config.yaml
n_layer: 11
n_experts: 128
experts_per_token: 2
d_expert: 128
d_shared_expert: 128
balance_loss: 0.000395
norm: "rmsnorm"
optimizer: "muon_variant"
steps: 7180
Below are experts of layer 6 (counted from 0) of a mixture-of-experts language model. Rows are named router (the router's row for the expert), up (a neuron's input weights, with its number) and show model dimensions 0-159. Each number is 128 + 32 x the weight over its row's rms, rounded and kept within 0 to 255.
Before each expert's rows: "mostly gets" lists some tokens that are sent to it at least half of the time. This comes from a sample of Wikipedia text that the model never trained on.

# expert 101
mostly gets: " di", " El", "el", " engine", " David", "er"
router [123 110 117  77 106 130 150 112  89 122 182 126 111 157 103 153 137 113 117 115  80 158 150 113  82 117 120 124 150  78 117 155 116 102 105 127  84  74  94 136 116 163  93 129 102  91 100 124 156 120 161 200 200  85 147 143 123 150 154 134 159 116 122  78 147 123 162 117 129 142 148 132 158 154 108 232 134 117 178  83  95 181 195  96 162 117 160 136 185  87 163 183 122  92 136 105 154 111  98  43 109 116 102  94 113 156 106 136 114  98 134 126 155  80 140  94  83 125 132 197  62 169  90 105  73 126  54 119 120 145 122  97 120 157 120 152  87 124 102 122 143  98 170  78 132 170  97  55 139 138 183  98 128 106  99 119 144 123 123 150]
up0 [138 161 178 128 156 154 194 106 191 194 224 150  76 134  94 158 126 114 124 163 147  97 148 116  97 127 123 129 120 102 106 168 120  98 108 130 133 127 110 216  77  98 129 147 144 117 138 153 125 120 103 136  89 191 122 101  92 141 105 120 144 107 190 153 140 143 144  80 134 102 166 103 162 107  88 105 112 105 101  85 138 133 154 148  49 157 168 147 122 141  93 147 160 107 159  91 134 118 164  43 156  98  91 172  84 115 182 164  87 150  88 144 139  98 118 131 124 191 138 184 130  81 114 157 133 156 153 170  61 184 122  94 158 172 130 132 141 182 106 133 146  93  89 151 136 176 139 101 127 129 150 111 161 130 122 136 185 130 126 145]
up1 [123 104 177 123 149  91 131 111 119 129  89 143 129 123 105 113 114 134 129 118 155 142 123 132 146 103  57 137 153 103 158  67  96  86 115 126  88  71 135 188  82  99 125 151 123  74 144 164 142 146 140 132 169 108  79  72 106 129 114 156  71 140 123 159 195  90 102 120 161 105 109 111 132 149 198 157  81 108 166 139  94 104 126 130 157 138 130 127 141 121  51  86 100  95  72 131 170 180 147 117 145 102  84  62 102 115 188 132  62  85 127 129 116  90 104  70 181  71 125 153  74 135  80  90 106 158 137 129 123 111  99  83 149 149 143 107 111 109 123  86  82 119 171 170 102 153 146  84  71 192 172 151 175 147 132 120 118 107 144  87]
up2 [174 197 124  88 124 126  93  97 138 140 172 131 114  77  84 129 154 131 158 102 136 101 166 134  82 172  52  90  84  88 133 158  77 145 116 164 124  57 102 131 128 118 147 154 131 166  94 134 125  76  98 175 127  97 124 114 139 147 160 165 202 139  73 147 141 170 164 169 107 164 129  94 132 134 116 141 151 149 106 183 105 193 112  90 167 159 143 117 141 125  63 180 159 162 122 119 117 126 116 112 174  66 137  69 147 105 110  70 150 151 154 117 125 104 102 101 124 103 156  86 118  79 137 131 155 138  63 114 136  85 132 139 115 134  92 151  92 101 107 129 122 171 104 109  87  79 132 168 126 145 206 143  82  82 145 163 162 121  72 109]
up3 [145 175 175 130 120  90  85 160 145 161 125 134 127  62 127 116 107 144 190  94 161 141 191 105  87 104  75 120 179 167 127 118 146 149 188 176 128  66 172  97 112  72 136 112 100 114 141 153 154 122 195 112 132 113 135 136 145 113 114 158 147  93 151 102 150 119 110 144 132 109 123 153 140 117 133 198 171 143  93  92 158 153 146 104 115 133  88 109 124 164 132 110 122  76 104  50 143 143 171 121 126 124  85  69 121 139 175 206 187 139 158 120 160 108 179 135 127 151 185 174 129  92 110  78 138 170 127 159 190 125 169  75 116 122  79 117 128 144 121  91 111 152 153 171 110  67 127  65  91  83 117 118 151 106 174 117 110 110 176 140]
up4 [120 118 161 154 166 107 110 143  71 102 127 170 154  85 179 205 151 108 142 146 107 161  84  76 106  97 146 138 137 143 157 166  65 119 117 206 130 125  39 106 100 104 164 146  94  96 175 101 141 122 121 112 144 139 154 156 171 125 101  83 146 144 148 157 179 109 122 136 100 130 117 140 168 138 156 148  99 186 163 188 118 138  64 142 202 123 141 136 153  80  98  90 151 185  99 164 166 134 115 133  98 211 127 132 149 145 157 119 139 159  58 150 123 105 136 114  93  89 158 140 107 164 120 104 170 115  70 166 102  62 116 153 132 142 157 117  83 154 153 165 112  90 112 150 109 108  70 127 119 176 126 173 143 101 150 158  96 123 131 145]
up5 [ 80 124 188  86  64  89 178 114 162 179 114 152 152 164 158 124 179  99 136  94 158 105 160 109 115 172 203 108 142 140 127  93 151 104  78 167 127 134 132 111 128 111 184 126 144 138 112 104 114 155 160 121 131 140  97  84 166 124 145 179 146 129  96  48 142 121 152  71 128 178 176  47 137 124 113 207 146 147 147 139 131 159 145 103 125 121  90  81 165 137 114 139 151 112 137 128 154 104 125 108 138 116 120 122 104 136  52 132 128  74 141 135 128 120 155 125 126 127 167 128  88 175 131 104  66  75 160  67 142 143 127 110  96 117 172  89  82 168 149 134 180 110 181 132 131 111 105  59 138 199 136 125 126  88 117 156 187 168 152  98]
up6 [168 119 154  84 121 130  93 155  92 145 143 127  31 135 157 170 120 119  54  98  76 189 178 128 130 149 106 141 190 132 143 104 129 111  96 120 156 124 136 101 122  85  88 102 123 121 160 135 170  65 179 154 150 144 163 105 177 132 121 172 141 165 138 139 124 161 124  93 134 135 118  71 155  75 134 102  93 124 156 177 134 166 115 171 125 114 128 131 156 195 172 184 150 120  84 136 127 137 188 116 130 148 122  78 187 133 142  52 163 121 108  89 106 130 103  90 127 132 118 147 150 126 123 168 109 201 117  80 133 124 138 157 179 164 108 149 142 150 118 198  99 140 108 100 175 162 163 164 195  72 140 135 134 116 154 180 122 170 135 131]
up7 [134  82 209 100 125 139 102 125 150 112 128 153 137  90 142 139 145  53 179 136 118 138 148  92 140 111  89 142 211 116  84 146 220 121 147  97 143  89 149 143 102 115 175 121 114 203 151 143 152  85 143 123 190  87 118 159 122 150 168 155 159 154 117 106 164  79 168 149 156 118 115 116 150 149 124 176 179 141  74 191 140  92 144  83 121 138 154 160 183 142 134 134 151 127 111 151 198 129  91 131 138 125 111  87 133 104 129 154  85 103  90 138 114 113 130 118 122 139 149 126  73 168 132 121  85 151 185 156 105 108 120 136  66 156 118 113 131 143 121 140 142  71 147 131 148 131  79 130 187 120 151 123 151 173 107 157 187  27  98 101]
up8 [103  87 129 180  98 131  99  67 158 133 125 134  99  98  89 135 104  89  99  86 158 153 145  71 106  94 126 162 126 122 129 195 108 106 213 106  97  68 191 131 153 121 117 109 156 152  95 107 137 100 131  96 136  50 135 117 119 154 147 114  99  92  75 120  85 126  82 106  60 105 170 173 184 150 119 114 184 127 128  79 119 118 150 109 124 136 131 127 144 139  85 149 101  94  56 128 161 107 154  55 181 114 153  99 144 118 153 144 113 128 176 163  98 130  81 178 108 148 112 105 110 125 163 174 120 156  94 142 119  96 180 203 149 106 127 107  98 165 100  81  84 128 113 133 177 124 113  54  86 126 115 104  83 121 120 117 161 135 119 131]
up9 [130 134  69 157 123  97 144 178 112 148 145 114  90 186  73 160 145 138 135  77 123 183 116 162 107 123 192 139 110 131 146 193  83 134 103  56 167 141 138 210  82 146 139  97  92 172 137 150 139 132 139 194 115  85 198  91 142 119 160 186 155 126 140  87 168 112 172 149 174  90 150 127  94 122 137 178  98 154 163 134 148 123 168 117 105 116  99 183  99 124 176 128 147  78  61  89 118 120  98 104 139 134 155 134  73 157  83 108 109 115  53 125  69 128 129 149 159 138 134 155  74 150 125  71  98 105  76 112 162 134 107  95  86 150 114 166  97 139 128 138 131 102 120  97 138 152  72 159 156 162 124 124 144 136 144  90 135 121 147 155]
up10 [161 176 119 180 115 199 110  91 117 117 138 127 131  97 140 100 173 117 109  94 121 186  97 129 183 142 109 109 175 126 142 124 125 119  83 100 191 126 157 140 137 188 141 181  92 132  97 125 178 136 177 153 127 119 170 122 121 165 131 113 168  86 137 159  72 147 136 129  65 104 159 119 131  87 146 149 138  76  94 129 143 113 132 103 156 153 132  99  99 106 202 137  97  86 126  91 177 142 109  74  87 144 130 142 180 166 119 105 145 118 134 146 106 126 192  50  88 128 149  69 163 163  97 131  56 124 128  98  89 120  71 115 184 123 156 161 151 175  64 146 111 177 173 149 144 105 101 105 155 132 127  79  57 134 122 123 143 105 155 148]
up11 [121  27 166 103 120 119 149 118 145 118  53 156 129 153 123 116 137 103 127 170 117 132 118 110 138 133 156  92 178 117 130 219 119 147 164 130 146 121  71 133 128 171 171 155 100 123 105  81 178 143 184 105 126 101 106 162 134 123 149 161  83 170 111 149 124 207 159 130 180  72 145 128  86 172 137 168 133 183  95 175 119 145 135 106 160 100 119 107 142 134 173 208 113 158 111 109 161 154 119  94 148 131 103 137 122 113 156 122 180 148 111 142 117 100 134 101  90  98 120 157 116 155 129 180 139 131 104  92 162  67 123 129 123 136  53 211 126  93  90  89 135 184  99 148 141 198 130 106 148 113 145  99 151 128  99 150 152 186 109  89]
up12 [166 155 144 109 133 116 160 158  65 133 113 162  69 118  82 122 113 127  93 172 130 151 134 150 102  98  89 161 139 155  94 123 145 169 121 192 101 109 143 194  62 116 140 122 140  76 150 176 130 168 155 133  99 129 153 141 130 107  89 137 111 127 138 106 156 138 136 137 148  66 160 122 191 107  94 255 124 144 110 135 112 166 116  65 128 123 149 117 135 126 172 119 155 139 163 118 124 105 126  80 122  76  68 120 108  74 141 119 134 107 127 185 140  42 146  89 139 117 143 142 127  93  71 109 126 123 133 165  85 101 132 109  54 134 116 130  72 166  76  98 178  71 162 137 133 153  94 169 157 150 158 125 118 100  82 136 161 158 111 126]
up13 [164 117 161 113 146  81 143 130 130 179 178 111  54  87 118 161 127 119 144 116  89 161 130  82 162  83 139 149 211 152 173 104  98  97 125 111 153  93 123 123  89 156  73 148 121 123 132 110 171  89 145 187 162  93 176 173 117 140 132 136 113 144  70 114 164 139 164 167 153 145 116 149 166 117 165 142 163 149 159 102 119 193  84 144 164 125 114 155 152  67  79 122 141  88 111 113 106 171 109 100  92 165 114  87 118 140 134 153 137 175 115  69 110 157 105 106  65 134 148 136 125 101 130  59 116 119  21  94  90 155  79  94 157  97 125 149 128 171 153 132 125 160 161 165 148 125 127 139  71 151 127  89 163 119 126  82 186 106 124 138]

# expert 33
mostly gets: " member", " president", " President", " director", " artist", " author"
router [ 77  78 121 151  99 123 145 144 100  96 131 139 160 156 150 121 107 117 172 157  78 170 116  94  84 101 102 142 119  92 160 109 109  83 105 144  90 125  85  86 194 205 111  85 148  93 172 105 139 153  88 171 162 101  85 116  74 140  60  93  89 101  94 192 151 181 175 135 135 108  92 103 116 124 156 144  47  46 135 109 127 131 129 111 102 105 139 115  99 148 168 141 149  81 128 113 129 142 136  94 182 145 135 138  93 113 172 182  91 180  99 153 117 129 143 142 105 127 107 135  98 154 118 138 129 136 127 157 149 129  87 138 148 107  84 106 224 130 172  77 102 153 135 141 133  96 125 159 165  88 115 175 117 132  84  92 131 189 165 113]
up0 [113 185 111 127 130 131 142  84 146 159 146 133  87 120 118 115 125 123 151  91 124 119 114  90 142 128 140 164 130  60 127 149 124 132 134 134 109 123 138 217 105  93 166 126 133 139 187 105 178 126  45 156 179 185  76 148 140 102 141  80 103 162 150 174 125 163 150  68 167 106 151 164 147 110  89 134 145 163 145 132 149 161 163 135  77 112 110 136 151 175 121  81 103 123 172 111 106 151 131  64 167 137 146  81  57 136 168  57 162 134  85 129 185 112 115  69 109 144 139 183  98 135 121 158 134  97  83 169  99 209 139 140 150 136 146  86 168 167 157 132 108 166 122 118 141 125 163 110 177 104 152 155  62 162 133 176 135 101 118  93]
up1 [116 126 141 106 166 113  98  69 151 135 167 103 112 139 121 105 133  73 141 162 152 102 152 101 109 140 175 142 154 147 113 127 149 129 136  77 165  67 216 141 171 114 119  93 127  81 127  99 127 150 138 199  85 115  82 150  90 144 101 153 112 125 151 192 151 193  95 107 170  93 103 114 123 101 155 112 107  72  75 143 115  55 145 143 145 131 139  88 167 172 118 135  80  75 104 166 145 103 143  33 164 103  99  93 104 168 116 106 123 142 143 112 144 143 142 128 148 111  71 137  82 168  49 186 131 123 127 194 193 110 121 111 127 110 130 127 142 172 142  58 128 106 144 123 135  94 145 172 152 139 164 134 127 138 142  66 101 115 147 149]
up2 [125 203 196 142 108 129 130 125 106 141 151 143 160  98 111 129  95 165 174 102 124 152 176 154 150 169  37  81 107  99 196 131  93 115 118 144  93  45 101 166 124 142 170 127 161 176 146  72 155 105 132  78 130 117 106 123 134 121 126  79 120 138  98 138 121 144 119 128 136 113  82 182 100 168 135 117 150 187 173 160 185 127 109 138 101  85  85 103 114  77  90 114 116 136 143 171 159  89 102  98 172 119 124 122  49 174 125 123 188 175 147 132 132 112 132 102  92 128 103  96  54 128 139 120 133 138 167 126 114 113 146 131 116 109 168 154 140 104 149  77 152 133 167 137 154 141 119 203 143 146 169 130 108 170 104 192  99  62 121 138]
up3 [116 100 118 114 123 113 126 123 134 144 121  67  86 123  94 164 144 186 165 125 169 149 132 146  90 162 118  96 153  93 124  74 128 140 165 108 123  79 132 100  90  97  98 171 167 151 153 108  80 104 113 179  89 210 139  90 109 100 102 163 139 148 105 104 129 107 143  77 143  87 161  67 108 123 129 164 133 107 134 146 182 199 115 164 137  48 109 154 169 141 165 134 138 132 142 131 157 177 152 142 110  98  85  66 136 159 192 153 182  77 125  88 110 119 106 137 124 161 121 107 152 153 119 100 131 133 107 156 202 105 122 146  90  97 108 167 110 138 163 130 110 168  99 189 151 173  40 128  72 104 150 167 141 144 137 175 104 186 123 122]
up4 [147 125 132 109 151 182 126 104 109 161  70 117 129 112 150 158 144 113 173 166  85 163  83 131  84 126 124  69 161 125 124 175 121 160  98 159 130 146  74 125 154 113 124 127 137 142 209 157 136 118 135  44 116 105 142  98 147 129 164 117 131 121 121 134 186 139 159 143 124 127 143 128 136 180  87 154 133 185 120 190 115  83  76  99 158  85 147 115 145 111 165 115 196 128  94 168  99 121 154 129 147 214 161 106 106 126 104  77 162 222 105 151  60 179 120 183 167 133 174 145  98 111 150  93 147 101  96 109 108 100  88 114 181  69 160 156 128 168 131 151 104 145 176 119  71 157  93 145 162 125 106 150 135 114 155 124 139 143 131  77]
up5 [134 102 176 162  92 112 181 162  90 133 147 114 200 157 164 180 154 109 152 158 162 129 139 191 141 171 127  86 141 107 158 158 115 103 112 184 138 116 128  93 151  85 119 168  67 108 120 138 136 181 167 160 119 154 136 109 139 106  77 114 149 172 221 123 112 117 112 141 102  83 179 102 145  83 159 184 159 114 189 131 109 156 116  60 156 140 104 128 106 109 150 121 128 186 153 132 154 156 146 111  72 127 125 180 117 125 128 111  95 124 143 134 104  89 141 136  94 113 164 161 144 109 155  78 116 110  67 112 113  69 139 112 118 102 115  28 175 133 164  96 125 166 147 154 130  98  95  88  95 168  95 126  56 107 153 161 135 152 139 156]
up6 [ 93 152 165 182 114  73  83 144 128 121 171 216  87 119 190 119 125 127 146 173 128 132 131 150 186 119  73  98 150  48 134 139  56 125 152 123 177 181  92 120 130  76 169 109 145  96 154 126 107 149 170  65 148 126 183 173 105  75 146 134 139 167 101 168 123 140 134 108  67 117 137  56 113 125 187 170 105  50  84 143 158  76 131 155 110 117  97 154 166 189 152 129 102 182 108 151 113 133 151 100 154 133 129  57 133 118 126  76 155  85 158 147 132 127 152 125 120  87 112  99 115 156 149 177 154 139 148  82 131 130 109  86 173 138 134 104 113 103 156 120 101 132 153 130 124 138 117 161 151 129  72 138 145 103 148 123 124 158 116 108]
up7 [109  48 138 116 155 125 152 151 137 104 107 147 199 117 171 149 136 151 160 161 137 168 181  72  76  80  99 176 230 127  92 117 141 138 134 137 179 186 126 164  86 139 135 110 167 141 118 122 159  96 127 124 167 141 131  84  96 150 142 150 112 184  69 109 171 151 132 167 117 115  90 133 103 118 118 115 167 167 129 152 163  77 134  81 129 121 125 158 118 113 109 103 125 143  62  56 137 106 149 109 120 164  71 110 123 164 116 143 117 178  97 106 138 137 147  84 128 160 152 114  53 209 163 111 132 152 186 147 115 118 105 121 153 134  49 113 103 155  88 125 148 136 182 142 154  60  94 118 141 124 130 121 103 170 144  85 134 130 145 131]
up8 [145 145 192 182  94 115 138 171  67 199 129 153 184 133 115 101 127 102 139 117 115 130  80 134 109  82 165 147 136 141 161 113  79  58 177 153 108 171 136 120 105 128 137  85 133 129  60 129 137 148 130 152  98  96 113 146 118 138 103  90 147 116 144 149 105 167  71 145 172 113 181 118 100 145 143 145 147  98 143 145 122 148 131 142 177 109 125 199  92 101 124 152 152 207 129 135 153 126 110  62  91 152 124 134 131 105 153 160  99 122 112 133 105 106 107 132 187 128 165 122  93 153 164 138 138 138 125  91  62 136 107 171 144 106  94  63 169 140 109  97 157 146  79  63 124  51  91  75 125  99 102 111  91 179 183 149 117 138 185  74]
up9 [131 151 104 168 173 134 129 162 113 155 161 125 115 178  97 140 148 145 149 108 149 166  97 132 112 171 113  84 146 168 126 182 123 158 115 112  75 137 150 110 118 152 181  88 100 181 137 129 145 157 173 176 145  65 137  17 146 117 112 131 137 130 116  70 190 115  95 169 195 107 117 185 150 126 135 130  89 168 151 129 166 101 163 124 110 137 121 140 123 157 152 113 112  71 139 127 112 199 125 145 160 138 152  71  83 150 149 160 113 113 109 141  92 132 127 127  89 129 169 121 141 154 111 126  76 132  58 136 126 147  80  78  97 134 165 163 150 131  98 167 201  93 121  96 143 186  95 157 231 143 136 119 128 176 137 123 105 174 114 117]
up10 [146 131 151 113  81 144 104  61  88 139 127 109 143 161 118 121 137 111 159  51 163 186 114 165 164 103 156 116 168 149 128 100  75 109 145 127 129 150 156 158 113 128 165 199 176 147 149  66 148  87 133 113 133 127 159 132 119 125 136 148 158  92 158 129 105  43 139  58  76 110 145 167 107 130 131 190 132 105  77 165  76  79 117 148 196  82  92 146 102 126 153 130 110 104 135  31 154 161 141  74 163 153 116  99 188 124 132 132 123  93 141 168 137 102 177 104 132  77 169 171 126 148 120 148 101 121 153 105  62 164  98 117 104 136 114 140 178 168 139 145  81 163 126 169 152  99  92  59 135 107 130 130 120 120  92 128 134 145 138 114]
up11 [132  72 166  88 122 101 150 159 179 120 157 195 122 191  98  94 141 117 152 120 127 125 122 103 128 169 205 132 145 101 106 167 113  77 135 145 177  98 129 165 170  82 158  86 137  96 132  72 143 114 161 145  90 172 133 114 101 165 151  99 123 132  73 112 123 183 152 168 143 119 127 138 139 126 183 132 154 142 113 107 193 150 109  98 146  80 139 109 113 158 198 166 121 103  87 115 147 125 115 134 144 155  69 100  74 104 194 112 199 152 114  93 144 139 108  89 107 131 112 164 115 131  70 155 114 125 110 124 148 122  63 113 172 153  82 162 162 139 101 113 170 160 125  78 101 143 115 188  58 116 161 130 154 139  94  75 125 189 117  93]
up12 [174  67 141 140 144 100 125 134  77 107 196 117 148 147  59  75  99 102  88 167  93 111 181 106  90 113 157 122 165 118 146  79 128 140 117 166 149 156 128 159 117 136 172 115 210  69 127  91 157 211 134 148 187  99 108 143 131 119 131 114 125 142 104 175 170  72 120 121 178  96 133 134 101 153  75 145 126  99 116 123  88 135 161 123 119 117  97 107 120 142 106 120 112 118 158 112 107 179 190  84 120  88  91 101 101 167 111 146 107 125 109 126 154 125 118 109  99 145 171 142 135 126 106 148 123  92 113 181 144 151 160 145  99 122  85 119 131 120  32 177 158 126 180 137 185  87  55 191 157 128 163 137 104 170  98 134 114 168 102  86]
up13 [151 125 135 178 121 100 103 147 117 148  61 150  80  90 101 100 123 105 174  94  95 190  88 164 118  75 110 140 169 119 124 131 106 128 148  99 169 120 187 138 163 165 101 124 134 183 162 108 124 112 158 102 154 124  96 121  87 127  78 132 132 186 123 144 181 112 138 186 169 134  63 173  77 130  51  70 169 117 182 111 164 119 128 168 131  96  82 158 156 118 106 113 127 167 112 138 117 156  87 100 172 139 111  97 101 135 110 158 124 135 133 115 107 168 111 128  78 122 163 151 137 123 108 112 113 131  71 113  62 174  66 151 164 141 114  98 194 177 124 104 186 169 153 196 106  72 115 171 136 131 105 124 147  96 108 161  85 129 142 159]

# expert 25
mostly gets: " former", " Michael", " brother", " David", " George", " Charles"
router [166 142 141 158 102 118 120 125 149 134 142  68 158  53 145  56  88 177 111 108  84 120 100 134 129 153 187 140 108  82 101 110 114 147  98 184 118  92 119 156 134 151 142 122  84 108 160 125 159 111 138 175 159 101 150  59 207  80 161  96 129 132 137 140 178 121 165 141 111 116 151 163  70 107 155 117 181 120 179 126 106 135  88  96 188 141 150 155 147  68 152 130 197 104 118 100 155 146 134 101 116 136  74 122 158 158 131 135 201 135 107 180 121 115 184 129  74 127 153 118 137 159 202  87 105 111 115  63 168  51 142 117 147 123 104 127 130 160 160 141 149 134 165  90  90 124  75 160 113 118 169 122 148 119 146 113 157 165 129 131]
up4 [146 145 107 125 141 106  92 148  61 179 103  80 114  65 141 157 138 153 160 119 129 150 109 120 113  75 109 168 192 139  59 170 112 162  86 130 104 110  99 189 113 111 141 136 124 116 225 133 125 107 138 134 154 114 186 123 154  96 140 141 154 135 135 126 155 122 159 130 174 136 137  99  99 115 145 147 142 182 142 168 110 122 122 139 177  91 106 147 179 116 150 149 164 165  87 107 121 143 127 152  84 179 121 157 137 105 109 101 159 171  96 152 133 123 141 147 126 164 182 103 105 117 142 118 138  53 142  75 152  52 126  78 132 109  96  96  84 240 144 135 116  80 156 144 124  77 109 174 168 133 112 132 134 124 172  97 164 204 138 156]
up5 [168 152 183 142 154 125 134 141 150 127 110  43 159 122 153 163  98 158 131 112 171 155 148 121 143 168 168 115 164 101 102 111 110 107 108 169 113 158 135 141 159 137 176  94  92 110  77 169 164 149 152  69 130 136 174 114 170 127 136 160 153 147 152  68 168  92 103  96 121 112 160 139 100  65 143 146 141 123 118 193 176 165  98 112 136 154 120 180 147 143 159 115 118  95 112 114 134 139 177 149  84 173  63 190 157 219  98 193 196  96 141 188 113 111 176 159 132  80 121 131  92 180  85  88 119 108 125  59 134 130 149 124 145 106 144 120 164 138 110 131 129 171  74 119 153 123  81 101 132 138 124 176 140 134 118 115  96 176 148 155]
up6 [168 140 168 128 131 119  99  79 150 138 119 137 113  93 148 102 123 173 134 114 158 172 143  76 148 168 105 111 115 117 180 123 141 135 100 162 149 117 129 122  76  93  91 148  76 151 119 145 148 127 139 147 140  92 150 113 157 101 106 132 140 146 142 125 135  95 125 203  92  83 125  70  92 103 190 118 110  82  65 176 174 128 181 141 112  97 146 119 165  85 131 120 141 152 114 108 170 132 178 104 113 111 159  84 170 136 154 140 121 143  92 178  94  90 113 169 181 105 141  77 132 174  95 199 184 152  85  97 122 144 130  81 188 138 128 146 140 139 148 163 109 174 195  96 151 124 150 189 163 127 106 187 182 180 149 161  84 173 186 169]
up7 [134  64 166 163 125 138 137 154 114 104 129 142 155 131 102 143 104 122 141 115 160  81 123  68 132 136 167 138 184 104 127 126 116 103 124  70 175 170 105 161  97 139 158 143 155 146 157 135 133 103 132 140 248  70 106 118 127 105 166 201 162 142  87 112 155 107 143 131  93 127 149 134 130  96 134 163 130 174  78 105  91 119 122 110 148 151 104 129 127 175 167 108 145 142 112 147 156 101 101  89 160 145 107 126 184 167 121 153 126 124  99  98 101  79 114 115 118 117 173 105  80 141 136  43 134 164 145 134 104  59 140 136  66 129 119 125 174 169  97  63  77 120 197 103 164 113  60  44 191  97 122 101 145 111 139 139 151 102 119 141]
up8 [154 149 172 140 142  68 140 120 126  74 128 113 130  93 141  92 146  66 137 148 118  66  84 139  89 138 145 141 123 166 128 110  83 113 150 164 172 136 128 125 133  88 153 112  81 145 123  74 172  94 176 153  93 128  72 127 135 142 117 138 117 111 101 144 124 156 115 137 168 125 183 144 133 111 118 148 103 101 195  97 142 175 138  85 138 107 115 187 147 168 122 162 157 125 126  68  98 132 147  66 141 134 118  92 198 126 172 109 101 173 157 152 104 179 113 107 124 141 151 172 105 227 187 140 144 106  79 143  95  81 112 142 113  60 163 104 110 150 131  78 146 137  90  73 105 175 119  35 114  71 134 113  92 105 151 143 170 148 129 137]
up9 [140 120 129 143  93 137 132 151 147 128 137 160  86 177 100 126 134 133 185 111 178 132 177 134 154 109 181 129  92 107 127 176 122 138 132 117 130 154 138 201 100 148 176  80 120 118 137 184 142 150 160 210 158 133 154  96 186 131 173 160 151 142 123  61 172 115 141 144 121 154 217 150 128 164 122 190 156 152 153 102  64  94 146 146 138 108 132 132 186  54 130 140 130  78 164 106 116 135 123 137 135 162 132 109 136 143  72  93 124  86 107  88 146 178 180 110 132 115 192 143 157 149 110  88 107 127  95 141 178 113 157  90 180 148 128 182 107 119 125 109 144 130 135  85 127 124  36 122 164  85 113 150 162 128 109 127 177 202 133 135]
up10 [161 158 155 117 153 129  53  52 122  71 102 118 139  98 156  94 133 147 128 130 142 156 103 141 175 135 171 141 149 125 130  74 124 136 142 143 186  79 189  99 148 137 157 163 153 110 113  98 117 122 158 133 127 160 103  78 145 191 196 119 128 104 110 133 176  59 135 101  96 100 178 165 133 125 123 172 130 107 152 186  85 110 117  90 211 114  91 178 120 122 164 104 152 108 144 113 173 143  71 111 118 106  94 133 214 149 163 130  99 152 122 134 149 155 179  75 165  73 164  41 138 147 140 145  92 126 161 134  79 120 126 144 142 126 144 159 125 108 170 118 100 180 165 159 117 143  92 120  88 143  82 141  96 125 119 129 126 167 150  90]
up11 [144 115 203 129 129  99 128 135 172 154 126 126 140 130 107 148 108 124 120  67 102  97 119 112 155 134 124  63 131 121 109 172 107 124 172 125 184  93 133 202 139 116 142 107 117 141 119 142 145 141 161 138 121 130 145 134 198  64 102 137 143 163  96 163 133 116 133 111 104  62 156 117 154  48 137 139 111 133 167  65 212 163 124 181 135 104 134 113 128 132 133 188 160  74 111 102 129 124 188 111 159 142 116  95 120 186 204 140 173 114  69 186 130 116 135  94 145  91 101  64 149 140 149 101  86  99  93  73 126 128 128 171 146 177  81 149 158 139  90  92 179 174 118 153  77 155 117 179 103 119 157 150 121 105 173 134 121 162  88 132]
up12 [166 140 175  98 135 145 176  88 100 134 148 119  92 114 129  87 150 151 129 159 130 113 132 140 149 127 165 164 181 110  89 125 135 222 107 181 114  96 109 176  64 140 160 135 107  80 142 153 166 157 154  85 122 108 144 111 124 153 103 123 154 132 121  22 152 165 143 144 151  57 182 173 142 109 100 198 184 156 101 152  86 128  91 147 138 123 147 147 166 107 142 109 162 136 111  77 140 191 118  91 148 124 114 106 106 147 127 133 157 153 107  97 156  54 164 122  91 137 168 146 135 167  97 136  81 104 114  67 144  85 111 174  89 116 115 131 110 155 133 149 181 103 133 172 157 111  94 175 163 163  74 104 168 108  82 143 159 166 136 119]
up13 [196  96 150 180 135 110 117 121 113 161 129  79  98 127  67 126 120  94 118 134 114 146 146 135 217 122 142 113 161 160 103 168  91 129  82  86  91 122 118 125 121 144 138 163 149 145 146 109 139 109 152 182 180 161 159 138  89 115 146  97 106 122 137 164 210 168 143 131 149 156 145 148 134  87 120  81 220 170 174 129 150 131  67 105 117 153 179 155 115 128  76  53 172 165 137 149  75 164 130 109 120 111 149 122 100 107 101 189  99 170 118  99 141 132 122 157  81 129 115 146 138 130 106  99  86 119  99 139 104 114 116 113 129 140 118 113 152 136 163  86 194 117 210 105 141 143  94 151  75 131 126 153 106  49 102 179  95 141 128 190]
up14 [125 107  96 131 135  77 156 128 120 157 113 132 189 134 130  89 168 109 129  88 120  44 118 134 131 158 148 177 163 125  71 163 136 127 121 101  86  65 169 112  90  98 129 126 138 186 114 124 166 143 147 150 106 204 111 145 172 125 111 141 139 122 100 104 134 220 160 131 153 107  90 137 117 189 162 112 131 160 110 143 137 108 111 130 154 107  96 196 150 135 111 145 141 162  62 104 125 116 121 138 108 179  57 106 149 101 101 102 101  79 122 128 159  52 170  82 135 111 145 137  86 121 119  81 103 114 170 104 122 202 153  95 117 126 103 105 125 159 199 116 135 167 150 133 138 113  95 123  99  87 173 144 148 119 178  40 141 179 102 122]
up15 [103 132 155 109 146 165 103 143 149  77 106 110 150 136  99 147 138 114 132 125 113 107 122 140  95 183 160 138 136 131 109 196 136  85 189 173 115 124 172  88  76 113 114  87 154 148 157 179 117 146 140 139  79  75  47  91  50  84 154 117 196 152 129 127 108 105 102 145 153  78 110  96 111  78 114 123 160 143 138 146 147 183 130 128  86 131 168  79 176 169  92 143 188  81 152 181 150 151 110  75 111 154 151 141 182 190 134 126 137 139 119 175 181  95 166 129 133  99 120 157  94 176 137 106 157  83 180 127  91 136 107 143 161  88 179 111  86 148 168 104 118 181 141 115 136 115 108  92 114 133 112 149  95 113 127 174  71 144  81 131]
up16 [104 123  99 100 159 166 103 135 113 203  35 155  91 104 101 172 102 149 114 201 128 176 101 131 122 148 174 119 153 116 124 143  85 153 176 171  71 132 152 133 123 150 146 101 124 136 171 159 209 114 160 114 150 150 191 113 171 118 126 118 133 114  81 106 141 164 132 179 161 111 137 207 111 120  70 122 133  77 180 203 136 158 148 134 165 136  72  96  91 173 175 123 112 121 137  73 155 160 126 149 152 190 125 171 136 104 109 120 155 149 121 108  99 103 194 116 102 126 145 137  70 121 103 143 116 126 118 127 147 158 131 172 135 142 134 110 176 132 106 116 186 117 121 137 185 123  94 118  94  84 104 139 106 173 135 126  93 171  88 160]
up17 [120 121 129 166 142 131 136 113 158  96 112 123 186  83  69  46 128 174 113 169 154 120 106 200 174 151 163 102 165 132 107 101  52 100 134 146 149 106  98 124  54 177 154 156 130 144  87 177 125 149 147 138 107  88 104 114 138 109 119 127 155 145 145 192 198 114 131  82 112 140 121  98 134 147  97 143 102 109  82 101 112 146 139  86 106 103 105 137 162 155  69 164  57 142 114  73 119  76 153  71 102 122 102 159 131 176  80 142  76 135 125 130 142 129 166 114 167 181 134  74 156 166 107 161  89 122 148 116 161 157  82 171 146 123 103 109  93 108 120 128  91 125 190 194 104 118 116 110 157 122 160 132 105 108 200 130 131 109 110  95]